python train.py --num_hidden_layers=10 --hidden_size=384 --n_experts=128 --experts_per_token=8 --d_expert=80 --d_shared_expert=128 --hidden_act="relu" --moe_layers=[1, 2, 3, 4, 5, 6, 7, 8, 9] --router_score="softmax" --normalize_top_k=true --routed_scale=1.0 --balance_loss=0.0156 --balance_bias=false --router_z_loss=0.001 --init_std_router=0.0116 --lr_router=0.000634 --vocab_size=32000 --norm="rmsnorm" --norm_eps=1e-05 --tie_word_embeddings="early" --optimizer="adamw" --learning_rate=0.000435 --beta1=0.9 --beta2=0.95 --batch_tokens=[16384, 32768, 65536] --max_seq_len=256 --train_tokens=304500000 --max_steps=9103 --dataset="wikipedia_en"
Below are experts of layer 7 (counted from 0) of a mixture-of-experts language model. Rows are named router (the router's row for the expert), up (a neuron's input weights, with its number), down (a neuron's output weights, with its number) and show model dimensions 352-383. Each number is 128 + 32 x the weight over its row's rms, rounded and kept within 0 to 255. Numbers have three digits each.
Before each expert's rows: a language model's description of what the expert responds to; "gets" lists some tokens that make up at least twice as much of what it gets as of all text. This comes from a sample of Wikipedia text that the model never trained on. Tokens count by the router's weight.

# expert 18
Place-introducing prepositions
gets: " at", " in", " to", " |", " from", ":"
router:148129139136106151142126094132093071129109125174105153141147157112097114065144136153094165110137
up0:139154140131081170134109137177117104125107154109111142066135112101137086167100093098093074095118
down0:142161150133088091142105129130140143153161095095162000119112122143091111072132153117111146080150
up1:174102119094179159080112148193121158109109143063150138101138161222134142113139071127088114133080
down1:128049134100071130169137093109096081161108093120116023053133109113125096123138125115165096066070
up2:139143121130132157123178076174102165124167141135129139141154121162091172127176097118190108100138
down2:124165143122135165151126078154194108163126118129187039146105156153114151111126090112153160141159
up3:054101133174188077187112174149128135187120075121150149147136111161100138130143114156171111101146
down3:090112114178198125108085147146145062113160137104114000156133115138143119160133132127090154163168
up4:096093131162160128095170218175149162118129120069098114092094127101165168157134113132112130162096
down4:127077108156122171128154149050099151142128145128150092069154125196166174120115134111122102130117
up5:103133181118153105118059171133114077087135114134145116165128117153158113172151110124128139121144
down5:150174154171152083140103080094255124158096051152143000104079047187145086130161140149130157134117
up6:148083103119127129126131155073144100107121126089090136104114082107162171122143135120158126152132
down6:174113094116168116145080206133176150103147078120115066119081079141081146110115151118097080060082
up7:145116095166162188111102138137088111138098159150183125123147148101127176124193220142141150143131
down7:092141105083143164117070106115136065147065119121171068047180106185088123118121175121188146125126
up8:130096118095109157147119135146101059089108153121131124128134130099140139142088154138104120092122
down8:126134094078162131123144090119222102107098111116145026128135098157147128081165131158133193113132

# expert 62
Line breaks and open brackets
gets: "\n", " (", " \"", "—", " “", " '"
router:170089124117106132141195100169130111179087100158091185128150125108113066078102161115119121117134
up0:058138179132100151142067119112085124121111082127106140144149111096146150087180172139102174084052
down0:074125161106136113092105079136121108137109092144139162121175112201119107112109142042146169065113
up1:127153124147121152176148132101119127133153139130067147102127103073143110109192081144116123123104
down1:104127136157110140121078118129130134142121131113095170113133190149064099110061141124105159107157
up2:098106110129133108116149156021113101156117111139090151112149173159184098114173107144134132116142
down2:161127144085114083133127133088142099082082142122152172118123157163090150201096180124186137158205
up3:155131123142138075101114115117066095197120123177095140133138106170161153112139101134143145109112
down3:067201152105117113152125087107137191132117122174148163092070062170117120128131112076132105127103
up4:188141123134113141164203122143136157127116106113086146122156160159175154165145115145077126128152
down4:141141127122126161127106163101128113112144188148105185131114119119122122128161113106107163158108
up5:129060200138080132144149127110109125130118099144150170164128163102125079083105242148101108124116
down5:104121132140115151111118149139124136123120191130065137130111156137134143109089122077141135133091
up6:112136156131137151139122078121129108030119103145129146163132192140121094208115130114124174138110
down6:164178120121122121137169130141149069030128171095101176120160180127117125145130131117090096161126
up7:106115127157072126125087081101085133179130110162112138147103205111118085180159140105124111132169
down7:104089185120157165127137162117128118074090075120151177186144161143090075078089148128091146101174
up8:111118163067068148146150119124038125149113146132092132126140122119158145131125147152106072141161
down8:111109116116103100148153083097105107110134128085094191127186147144140145140153143081102172134098

# expert 5
Clause-opening connectives
gets: ",", " that", " where", " when", " However", " which"
router:142124156129078132147141108109075092148079118174100147167163143097151097113167153188137080111135
up0:159139142135124107140125141134109120124144217067075133111194113144062094119167165088130188116197
down0:171122120138144131138069082187180133092160097150096000128098112119133152152160125127136107128123
up1:109193094133137144138096101108072135121153110076163155132162109158162115137105110099179169170136
down1:118167162154137127172140189141207166089243088149121093161124131121155132087137072141118176107123
up2:155164132177127134122178160130172126119135098055142117157173129134115154141144123121129160108136
down2:063092137156107101132135127072132058120178120079124176085161117163052075180128160159167126116120
up3:169069147149128138142125204104133138105144132192160108130081120132063116077162089161139053124084
down3:109112147112136132116181107153124137185182140116103008189134140115163165101109134194154093118113
up4:121138151108089163117153110159135071102085118139092140162128131107135084130128064184115127146083
down4:087126156144096164122159109110214117118141110085166096156116119165130157138127098163185108097115
up5:105150126095151191101145114115111094109138189150127136089177091152113137131128134147161133135172
down5:123123182174146086143066158171213133118175104122166086142083151065104149143129112126101101101076
up6:141111123188146128152123168097100099131083192101100153107163155222169151099109155131112201102061
down6:185129136123128115157087110194157146129143095130163000134110089119111118126187094109089051146141
up7:124090100131070096063121150079138159177121125121100113112140143193095125087095118116118127089094
down7:111101068134106123125061111097098110112082166115152143138124097192104095085106109121112190122124
up8:116115112150171087095082115132107153145096107135081131139108084104115128101108189127070157123141
down8:122139125135185081165099129090059135116113108100137063098144134091115184104150129096123175077141

# expert 59
Line breaks in lists
gets: "\n", "==", " \"", "===", " ===", " =="
router:103112161176117210116111113150039113199111126158107173157148183097065105087120167178080066103160
up0:135192165110152161183145052086103101194120098129101141140166145001129145098114151031131114148095
down0:088124086104199111046107143154123121083147137152117086128149108203155138108062158105160162180140
up1:184165105116127100121155111110124128165128113110078131061084151083153185126121063095121104109127
down1:092150082080136141139138113123134116151094141158138055151100127114155101098116115063170120129108
up2:128064193079119154113075139140090085121090095129197150182090157132078144098088132201162162119145
down2:131091152144043143101120137130106100095091084117166171109141162123140129115087097091196093098104
up3:156120125177120115145134139182127136064169139127079147206092181100104100138180147142106052144127
down3:172116154147155151095125131182138204077151150085119137194106150055148159093136129110047103112109
up4:158114118116129122108121105119097091152151090161129130100118129112153106134129116049094044114164
down4:091128081123169109064186128122085128103124095137185041139123139123080170087130135000155154125104
up5:147139131135099140167196163125097104112160120147105139143138133090115107122164096188158171077114
down5:156124153131088179119149092126097081145101126121130163147122158135091158089127058080150092094062
up6:142050175102119134126167136167139131117143150110145139133097162080107149165150187169164127083117
down6:137103115117093154097151153129097107129092109148138234136106122123093095089116075079201087095098
up7:135162186152105166171111170148120103089080180152107136144086150106137114107094102169109130131152
down7:152070141138094127141122123085057119119100073133170130130134101094107173158112138131146138117145
up8:147111112096126104135139090119130109129143104146137124130101141110180102147119122053119076143154
down8:094121082123174106076189125130081116099111089122188037159129146136084179078124151000156152120099

# expert 28
Separators and punctuation
gets: ".", ":", " |", " and", "/", " or"
router:217134126176113119176115101152062107184123104148112165145143129105140134137190150131076125085109
up0:110049130146115126174162154086173163117115123137100129210145117158149136088153131153149137159147
down0:128145200126139138142118174129158094133153122117089082094105107097120147082189130146143156056166
up1:213092133089136151127128120121129125160130131123147147117130153140138145074089147151140147127102
down1:127173088162140154099143082113120135134089113091182175183100091154140163156140130187145084107158
up2:102123129146126131100107113145232111100137122131145133130140105196098101082143168142053064127120
down2:120155084160128216188108120115110098093114183140158171173116162105060120150139120164123079141091
up3:171099142111162157066140163123130144123104173159161160141137162148095159116072102146125174124100
down3:194174075176124137131145116122156184146133136088150255194097112140121098152099123207216030109155
up4:177131144118111151037134158150174095122130182173164119177097130056126121109159136157139087136135
down4:065136173141114153075137139067107102150153166126144019129118117114150197152146167108091152171124
up5:087131109148116078145117089145166124101140155140116138110170116181112135086103119118194104109148
down5:141113107072128088161119097101101128145192121136153121119137109135150220132108086112120123146147
up6:132118135139130110137104120110137138140159104103130127162120197099158114157071145152138132125163
down6:107172130136140166166129132153141139154142135105136189178068103130119130179109103130166122108145
up7:126146117180123176117122148152170116098140115136131131142185134157116139151136105141081118090182
down7:083119175155133078122118114126108095104146160118087184097080128111171146150118135128128088109112
up8:130102141088147120138108103128129102127149153128170112141105097138134105116130076137114119157152
down8:106125093098158122138098103121102133098126165135152146132116084122168158126152115122142102087086

# expert 17
Passive auxiliary verbs
gets: " was", " be", " were", " been", " is", " are"
router:115142140172154186180120111139137117165087113111148197143156179074083135092126161125121145101133
up0:160126114141134115067147081117127127143168161111174128136107113068130131141133114121116100116166
down0:162085098116098138128144127195113114131114138192154147163150104117139193160133108144071092115157
up1:243153146121138132114179141154136107127154140140133123125065180112163142155109127089166111179137
down1:114171076115137158163138124110135175163135102118099180090125104098094221085180138140147146094053
up2:124130175110172172139108088076116139142117117144131158153137143147099135132149150138063132126127
down2:102181103109118125165089113131120157135105133107171183086126158123098196128144047166155107113098
up3:126090121121135154096083109110131113140090096165110149098131149084136098088139139141142095117152
down3:116155151152149089137101086180103110144136134133133152064141170139174162152174102128168108134106
up4:158099120133113127138133109150196084135113078138147130133126142185169111096173146140131117094140
down4:148140094129116152099079116163132112116130119129132162197141130171170207102177144148165134161094
up5:182117152072109187123190084121065152111147126136090157118113135102184152131140148146171118083155
down5:111123134071132097220138088159145129156164184155122100179115120122074148165115141121129076159140
up6:119113104168162102091101144100163116169152079144126133170130124080129129109139096120091076118178
down6:170146104085058119099111119123099161128077151212118189055088163145128160138186127188180121104117
up7:088137142109133128166078136153083132121174207166114116147125128184065115199116146090161131097100
down7:148122156099124114111132112142118152151144117171110188140177149133161095143078169098134181086125
up8:078127172176138105087099121111133136116155195139101148148137169133105118100141119130147132109090
down8:113136058130110157095142084136096149166101091163107125093080133180142128099174196092158153108105

# expert 30
List and clause conjunctions
gets: " and", ";", ",", " while", "),", "-"
router:158085146150106155147142100156055126205070141155092141164151149133110139084133124076100111082136
up0:101093134159130106140117087122196129153133110154107120115134121062127128094116173148129101074198
down0:109156114132182134165139133151167103131157180188147000117137119153016078167132113110141127111143
up1:176127145123096153171124081152074105147102141110097134176123199121124127063100096144093102165117
down1:060159112123125134097089125166167150089168129136139055184082155146083150124160111110118166117145
up2:156115134130117120183147180141122135171156087128162138105138172121145192119109100123119123122117
down2:159198061118124106122098105144206129126155198136115037151131150106104082133117142151075116122132
up3:130090181091110185094222140132134075121132148135156133159123162109144145121154141174145140114177
down3:133125135089125113165169152118107190147167125149124072133145120153102097167170118192153120124124
up4:211136077152195124088136175116122105128161150142087130191163036117074135126129136159132109170138
down4:115108131121194105119123120119071109122138134133123029052145146110105153109119153131145122136141
up5:130196143119110169122142154135146101097169143127166133147148146148181125198100118104105130114161
down5:131114180107145128159150135077104169198083138118142000087147152136107154135121162213102103146121
up6:079118073127162166178109166093143102136161061090133114148133130162114134164165099106118101112090
down6:143108151132103127128164121150135191126131189113126056167160165140105097132128156115120145131171
up7:190114184125141173131180184127152108185089138153118130142105178106086143139118138208108115149165
down7:102058111119117126146191133096160173148194168132113017120112112171123140134151154159127120055113
up8:146148173199146142135116177122133197134138147087101138151141144080130113095135139149151150085130
down8:124097126120122118146129107109146185133153157109107030151140146084114068153098182098125135084141

# expert 15
Table and list separators
gets: " |", ":", "-", "=", "|", " by"
router:143116128143127162134102106141088091110149129170111147196153158084097074085136152106093132093159
up0:103110129138140193137093108148107146136050136148104143181154171153141160215194145140109158159122
down0:156188096131143136076144099136124135160092155133137022151138168137136134118137143142110166108104
up1:164120128118105154148103125113153143110159105128115141160164091129140133133087121134126108121177
down1:125157129146106143155180137174140125115132159146090033100135139166143165114098109089090165145078
up2:175060155143123157122112124123153175118148133146090127053106103085129095152154108170122128156128
down2:158153102158098109138127084144145137147120214181161082160131153159136111111130171099073133189097
up3:141186146156121145109116159103123090111095139118096117103175119143092088112160126112121099130082
down3:115131124101172109137148120173117147149134118138181000134132155115192140096125150107151146091111
up4:146120101121110131111137198090136072101099071149022100093101139166145160105171150106152113149104
down4:146042119155108114119115118111135175111137156154140080190145182125111097083134167114140109135108
up5:126134140128136087112151177112146104126034145083112134142105103140134096118130128184117125132131
down5:101063148135180078129140168083141106096115162101105086153118131056153127102164167119171131101118
up6:124119142098141130205107113171109123138198120176112127117133124080170121098142116125124109134086
down6:122083099140128183082072149156135080150160094147104052115170130132147155150131114152160150151129
up7:151144075195096135167144153127148142131157108069136134122098166108130133116061121182154146060056
down7:128157132145090226142178157130185106131169151122122042065086132130173073139165137090127128172153
up8:126177106102129126093141155107106117087126077116089135140116092094063117150118192116075152122119
down8:126080141116174097138136127087144151083121101098169000114134116141126206119114094118134090113119

# expert 27
Articles in titles
gets: " the", " The", " A", "The", " a", "A"
router:153124174181099163169144124150084121154109147191105220170167167102125056132142180114130085100124
up0:206153141079135150165201112173102101148145113135087136139118186164119183127110100159141080089161
down0:116093148100151089162178171124097143138135147089125233067134096137081120169146144132130231151111
up1:129112166174144101117051114177145147096110183096140124164117113112138118140151130121178158128085
down1:083132141098129144113117127078146055165145188114118155134076117121151232171160143101184088102108
up2:087082124100117050143105162170117131172104130133151127176133124104144119170081151174121136141125
down2:148175123106178126123119153131112147158123145188113139086129096108181061137131131117153138108111
up3:098056165128090141146154144164120144148132081091159122162115105139126141148143086152153105140137
down3:190094137097134171106123122123142109174135128150137118107189119136134073130134086084113118059083
up4:125134101092151066159052104138154132162118107101127118123153125136145145118105125080137161082097
down4:117088091131110158154147122108102164105148120098088182182089127100080158119192094131134157130137
up5:170104168111165130136140116162077137190113165098133137174150172111172093069116164188123142160132
down5:125149144056071131123118131100077150176106149148121201095146140135109134151111174112109174158112
up6:117138097121136157158115118098128125128147075100123143111168164093112180136098133094142138112190
down6:102119130119151083123140081108160133104140139155094133114093113100113144171126088134157125082124
up7:125152147202079154130138122146147139116166139102135143190097161156093128137134119130109093119125
down7:048079113070072132116162093094138132159114113122116084078126177121083139132126096082123129139095
up8:195080070071185164135149149117144075134166221158151148129153149132141127129146079149124145148157
down8:192153185125153143099083081129153134138144148144099182066147127146113096101141152076128140144132

# expert 46
Foreign word endings
gets: "s", "a", "e", "i", "o", "es"
router:162086150167113167122137114157122114176039131126095206130146168127134020104104150147099137081140
up0:117122161144111094131136146097125086141105141146096147131104119123102107116144056073095096063131
down0:193116114123075173045093128057103088120101132148116129138102131104091122209108149162147172125084
up1:164180152189141117133121183144160115074084195227170122144063150111118184123165083135098155102132
down1:168151148134140126151149101090097158109159127135131157150121117130157140204091126186181103170124
up2:147149166179098136110146138101112097108145010095098140169065159102066146105076120146035092138129
down2:155077150131175157087125124103115169081243145115148135159155139111149097091185171083148096123129
up3:122121105148188087087142151193120131102115130149138134193145145158122104135149104144053129190110
down3:146143153049139141148154136152150153158147165104103207112100056089132155116127155097160102128098
up4:083127094116200105097118098190129144169112223119107159093115099115132128123138109079091125125150
down4:125125142040114106132159127132124128156153126158107105092102086094108152142062099074141140165170
up5:106170153132153121121194120123147092167101116164061134165135114085144126119131166073170107123093
down5:160154126107091144123085118089122116170131164178071105138078102130216110148067083120188212122132
up6:116144162130150120158120143104121118155093151116144128095140138153142161153155127073090100149201
down6:146192112111045191185188104137127056107175114156116159120105094082129120126154050121152120089173
up7:161093212021150151120101095163120135139122198096172123157158136120165117131107115133145142175136
down7:138138127130151132140183118153128164175150127139130160151142149083160149131167122132122120113106
up8:053170137127080160092143145156127156141145189166120117123165129124095176115124134136126167105113
down8:156110114099169111151141151108164122119107109164130192098132039144153052188129099119095144197149

# expert 53
Table cells and quantities
gets: " |", " with", " of", " a", ":", " had"
router:145127115119124154160107090137062080178141113149117156167142126081117134087139149133088094128156
up0:169151158118092127173158135116113115162167092100110150161158171124120101084130101106138137096187
down0:117144154127129096113167172090139121140149131138177061132119128121146126112137149117084115110157
up1:119151169128154112063149120088131149131101140090085126129189194134096128118106196142132171076081
down1:134171122142166095113132138126118138085130114113174050147058138121141136168147201084095197143093
up2:156168103127105105139171158094127119184113142162123149072123152064130143168218164123171119086187
down2:097175058125135112106178158087119140183103124133154098124142064169108134138127192104162106117150
up3:169118147106142115144138107116056086184100109125121132134145177130113095153135205128161131163171
down3:120143185136142085182101139135140103084076147094128152172073073082110098175180197124124130085128
up4:142119103127098107119103164122068117083144182129107130059096132096120108068120167128107167121147
down4:099170075116175119151085135085113134145103167159162000123171073127110186083109167116185186102116
up5:126140134104133147126146113090105132157111038111155152070134121145104113127156155146154108132151
down5:157129159077072146117172164124197108121108097076159192142136093147112161106150140159049134135180
up6:136121138157117176112110196103104125160084086115086144140110154103085084114139143155066126130131
down6:205143152097128125131133167106094081124091094125113169136088100136151199107150097153113074195120
up7:136123132130130131120127141135077135168114118106125155180125137128094111081136136136151120086126
down7:130130150127100168147080143115145141114096146145108000092086164117119161139123148128135117153122
up8:141114124106092083148117105198159125107132127153103134185168100139100138123107135136115123084141
down8:084107089126149055136182123066117100136149180089146000157107124130137122102084114121100109102080

# expert 63
Naming words
gets: " as", " called", " known", " \"", " named", " renamed"
router:196066149162126175157180097126124105190113101126105205140177170088086074124122212183126117064133
up0:160127128095100138110157120137124066123138124127148127189142148124142108108152108117093130120152
down0:100152136100195156171087081130128162173133174182101129106078096109123113105130118082131120168130
up1:135195138124168048098086114096131142088094086129156188114154143108141061099129092139089101221124
down1:142027174147159140109117142162132198124111190107113170140127119132162102146095158075048148127156
up2:103154103108129142136158123134136100133169196181156133110110129128101062120096113117109085151127
down2:152145139098134138148070118183134118168156078094144132149128050168122108199146108137166107069086
up3:112137056139113143206048077027122126113147128123101119131139141163087135089172118104129124142145
down3:156104126089097112163151127127134188093144113091135188154114073134145127196122143201214126107109
up4:177144147091163130147082131125148127165124138155143133057119153076165153127095112125187146143162
down4:182134118141102174161078087114115067107152117162130117194131134130178130188120077098089048132099
up5:038122143109052117106190163143143097131118079112091131152131199157139148160124088122144097132076
down5:159059103148178154180099119133066132118169131079061200134152102133170119058161152091133092139098
up6:142131105113134104110103113114140154150111153132125108114138085122136126064132110142159117050116
down6:194149135128116187168132100171134088111093138161163107152124089118108173167169148189142138135153
up7:104141126168148155111104136095138090163107097155099125128101134150138081137131102143132136153129
down7:114096129080125116147072106138158123121131164121077217112131124172214151117101114099121092195119
up8:120120099181099155099171129117096114132125122126154134116159101130055125090088154092155124080177
down8:062155108132131060093111083166174110109116094104118126086106128120113099133117097121087149111123

# expert 32
Prepositions after nouns
gets: " of", " in", " for", " on", " to", " from"
router:114133151152113131102125124142111074123094114151117150183163155124120079138144153142071095125134
up0:139138145160046100088167140177088127153082122147170129143126156124155114087154088211144169075091
down0:133146139165143135126136130140071116127117135150143000166110057094177103185121093135089126116128
up1:143124151123104114163119181072126133096103171152108137101132127093127116139173133151187148105119
down1:136141176134164076100122139161130125137070079103098080146075117087138070155145101137132140106109
up2:081123138132114069118117106154102126165094132132153147171079179132166102086141165161175122121131
down2:063162135110117113119124158146131144165145140130083056088103180099143148110129106093157154158153
up3:143091112118118170082053114104082123180100127149116116105133117060078159150134165124140121153093
down3:164141124117192114121086194112123149161171121139143123091129117134125119124102131135126142176098
up4:162168178108149097152227189097114142157122116125043136105134154135155186135141096155146125096067
down4:180085122133105143115103143174174102132122087134111100096090075147098093145119081159111091172120
up5:146162190093106124115175175120120116121093142112094139104116122118133146097103126118099238128109
down5:186124112131172063081180127076094108176104078100165153162125075170146072144117135189154109114149
up6:153130142061167108156145129148131113097144132163164118134115178168057185151071132115092151137063
down6:118086116123119120139161116115136139151188072141090143125143133105123113166084116203103100135156
up7:175138138153159195120178152137092172104113085105110133113165123101168131111143186124128124180120
down7:136116094111085103130136062103198117143122101139093040219084086133165110067168125116111192125143
up8:151155116124110109166193159097129101136114143127105146099161143148127130121165210132136094113161
down8:183180100106151068145163156111119124133128148123132132148109144160147102124112133127112071075140

# expert 1
Main verbs after subjects
gets: " was", " is", " has", " and", " are", " have"
router:162104132160102170137146106177082123168067121125103171111146184129109144101131162171133148104118
up0:172096190112079156177120164098178120134143140135159135118186108085183121163137144040133111148154
down0:116130109093126097087122138154076110143164127078153105114142108084116182109186121128132132135135
up1:148155165107090129088194131137160117094178163108120151102132148095127132130140145125121115131084
down1:092162098175160073105169090098137142089119127076122177102168157132094097178151163148122150163152
up2:091160132118207117108144163157132093137176135123142166085200045123145120132166138125094124169076
down2:102095140081137096096132137105145095139145078116136249143135093144161092155123062112112075155155
up3:127130105165093123147100179125147077109137146150134127160098161141162105109112143130101113132095
down3:171199074158116123125106132115147125163182146113162198115127117141045182150113116130117075150095
up4:083096138092106146142108131171135093170106134140126135125173131132116118177136123110093121166127
down4:121105147118148121078117104107157161155121111110137059104160134122114114123125195101097146144164
up5:047106131134059186137092120071141125160164087185103140146177103167105123186182142139087116164113
down5:089094111136143156131128079119156214189135168109130026134062181133146113188129134144145235146144
up6:103126109130154110143145166165114163090059104124105122199132157083113132047118136097158102121094
down6:134143086082191122185099166129074134110147132121058061146136114062100199121102152090133184147191
up7:185030078126098128119118157120148159141208146113124147151117069147184119161098128170115136073145
down7:140062121143119126137135139191123132163088152110094117114113137135121094164126156211114186095177
up8:153055148154132131137142114124121115154117086167102145149132118154181107104117123149109123092101
down8:101116188084145163154144152224153099105124144119083096113131151147145181169129133135130119141057

# expert 25
Line and citation ends
gets: "\n", ".", ")", ").", " (2022)", " (2005)"
router:142088147163075113198138115118103096178128099148115180144140164099112143062141166122146125106118
up0:127140118088148136151131142112111133151170183169114144133139141151171178164192168098114102100126
down0:096121059031099114114130128137097087110136054062131095104098072120114129175157159214126127104062
up1:079132099080158142143133136085112150157155163157145133141131124123145152177161154128100109113141
down1:124118100045137107126081139133112057132154094124143064153121111113144087126125163214128122132089
up2:107166160222114102153120077134107154125151165129135119131091143108124154122117120120148120087085
down2:112145149128172160147161137136150100156116143061082034154155077103124178138137076166135168115153
up3:099159114116084126094081135154140100121112161110146130144116178105105194118151127191193144139119
down3:076178094083120096162114160134109078169107139092133027139096107062125160117139118132197152115115
up4:141142146183169086112194135162105067044089102130171137207060146134094068121125069143120144116124
down4:156150142156146152061144154132109122110085121120163174154136120102091149101102151078158143101152
up5:119122130120125182143145131109102132186168194139127138128114121089167158120117144154065146110110
down5:119138111097135096105177124147111082149069104098134078123159136084112117105140143149136175120069
up6:108112123156122111143146131115130144192158146175093145155104153102131140111140117145107092148176
down6:114120148126120131116150131116127144125167033120144084124135134090142071147159127182091110145110
up7:118106120174148116123184112123139124159172161162067161150095121129147123123110148133112123136177
down7:138158106126127115136095105199095057172146080105130116080125116137122090128125094152157138134126
up8:143103124137084118119174137156076084145093058144104129096142155181158054107124130107095059122100
down8:134087090106074168161136095136129125126114122098155144138156169175113164133088133158098114147132

# expert 11
Citations and name initials
gets: ".", " by", ":", ",", "-", " |"
router:171081175148108110148137152186106079112126105169099156151161141089073050065129152111110134099142
up0:118157204128140122139119117173103112230120125139192150145091173100060151134126147157116190135120
down0:126124095119117075100151145128120165091176125077130183096104164085074115142229152143129077083102
up1:122143158141144126138094101144133127162098161159164159122088175058090133197142134161113153152188
down1:097069111120152115159085174146110159110154100116130171136129103097138164142209123129084126080067
up2:093087133102086173192137153121114140152164127105094121138131141109154093156148154124131138146179
down2:165120151131129132104144167139179134072103119109130091192136130066126104160136149165111105142150
up3:128148175126069110138145146146147151141088156143217133129113148126083125106130125128203124138083
down3:102106141146121135163140174107162175227161086148137075108130133098125129125128137119180156121065
up4:123147108192124127120113169131129090200120164125134147074116137091117117134121123152080200126094
down4:121126086133177077161157143126132096099189128138162148098146129084092111147236118124134130009129
up5:145151160188155110129133133120142160103094112134133126150132127154141116114089110060092166102166
down5:146162108136161164118126130134092104110088165139134155153112138133140140192141120066141177159161
up6:091090115140151111147154090183085170117105107152155138194118186113094119126116105147142123172105
down6:124099098157209092093128176119130102127085131085167170134181123175109130154156141103115113114093
up7:162090151146073121103133101110118160079080165141080158096153107088117180099157132175121078092108
down7:141122136126110085147147145205144125157154130212133083136114093165162108098138166116095126082125
up8:129118116100118149126137036181085146194107045143118124132080105035159183103125122109120132137182
down8:124093092150128138168107072146095109128081139116163120113126125160118143133142130047135094135143

# expert 7
Commas and time words
gets: ",", "),", " season", "\",", " year", " century"
router:135117169143111173142172108100081134163120103167098149160162131103093095114165140094135109114153
up0:107096162147133139133139118113149118171143072099194128164142124085097109086125150146133134170029
down0:135087109123126116170130135162045167196120151139097007091093148145116127048197100154148149163128
up1:176172073165190118135127134120112130115139069099120137118111088127110095138120101127108118199111
down1:147145141132146137115178134104089164136122134140143120133184174122102117082199152097119106162089
up2:157134160126112053138159115126112103188124131137088132118118147036123080111162107156179092130155
down2:140103163074121149129112160142146091117164068165127000111126129118108115133192142210170107173131
up3:150209176127125107112151125148131062068186152115106129140145143083145129164123117140162106206140
down3:140093117047088082173161158106179113108085067129152062120121113186171118157122144116147119124147
up4:142117184113071169173196165153147132051120076117145123116163209104097139147154181128087115135088
down4:127110088094117149113122099125038125139061101124147111159157132135092125123093091078136162161108
up5:070105238128155138156183134126156136087133115135077117131142068139094129144112157098101169117168
down5:143125154145111122106141122161084122127137083188086135104097086137082124151187148151119133124141
up6:113181191149095088173153173153154097113100093130123120092150092059136102121180155144103110079128
down6:125172199070147231100165134122090091145151031123122081160165144113132098155100122194110103141107
up7:152077140091142197137091114117073080119165110127166124113098074091134175104102194108155131116149
down7:178135144128137159060165093183100155089127104115125037160164153092172155068133122071130085113089
up8:119082166134132175137118072141142134118130109180106125145108169123063077113182080164031143151178
down8:115088191090116087135159145121066109120085106154170043137137168105082151127139158127131157175107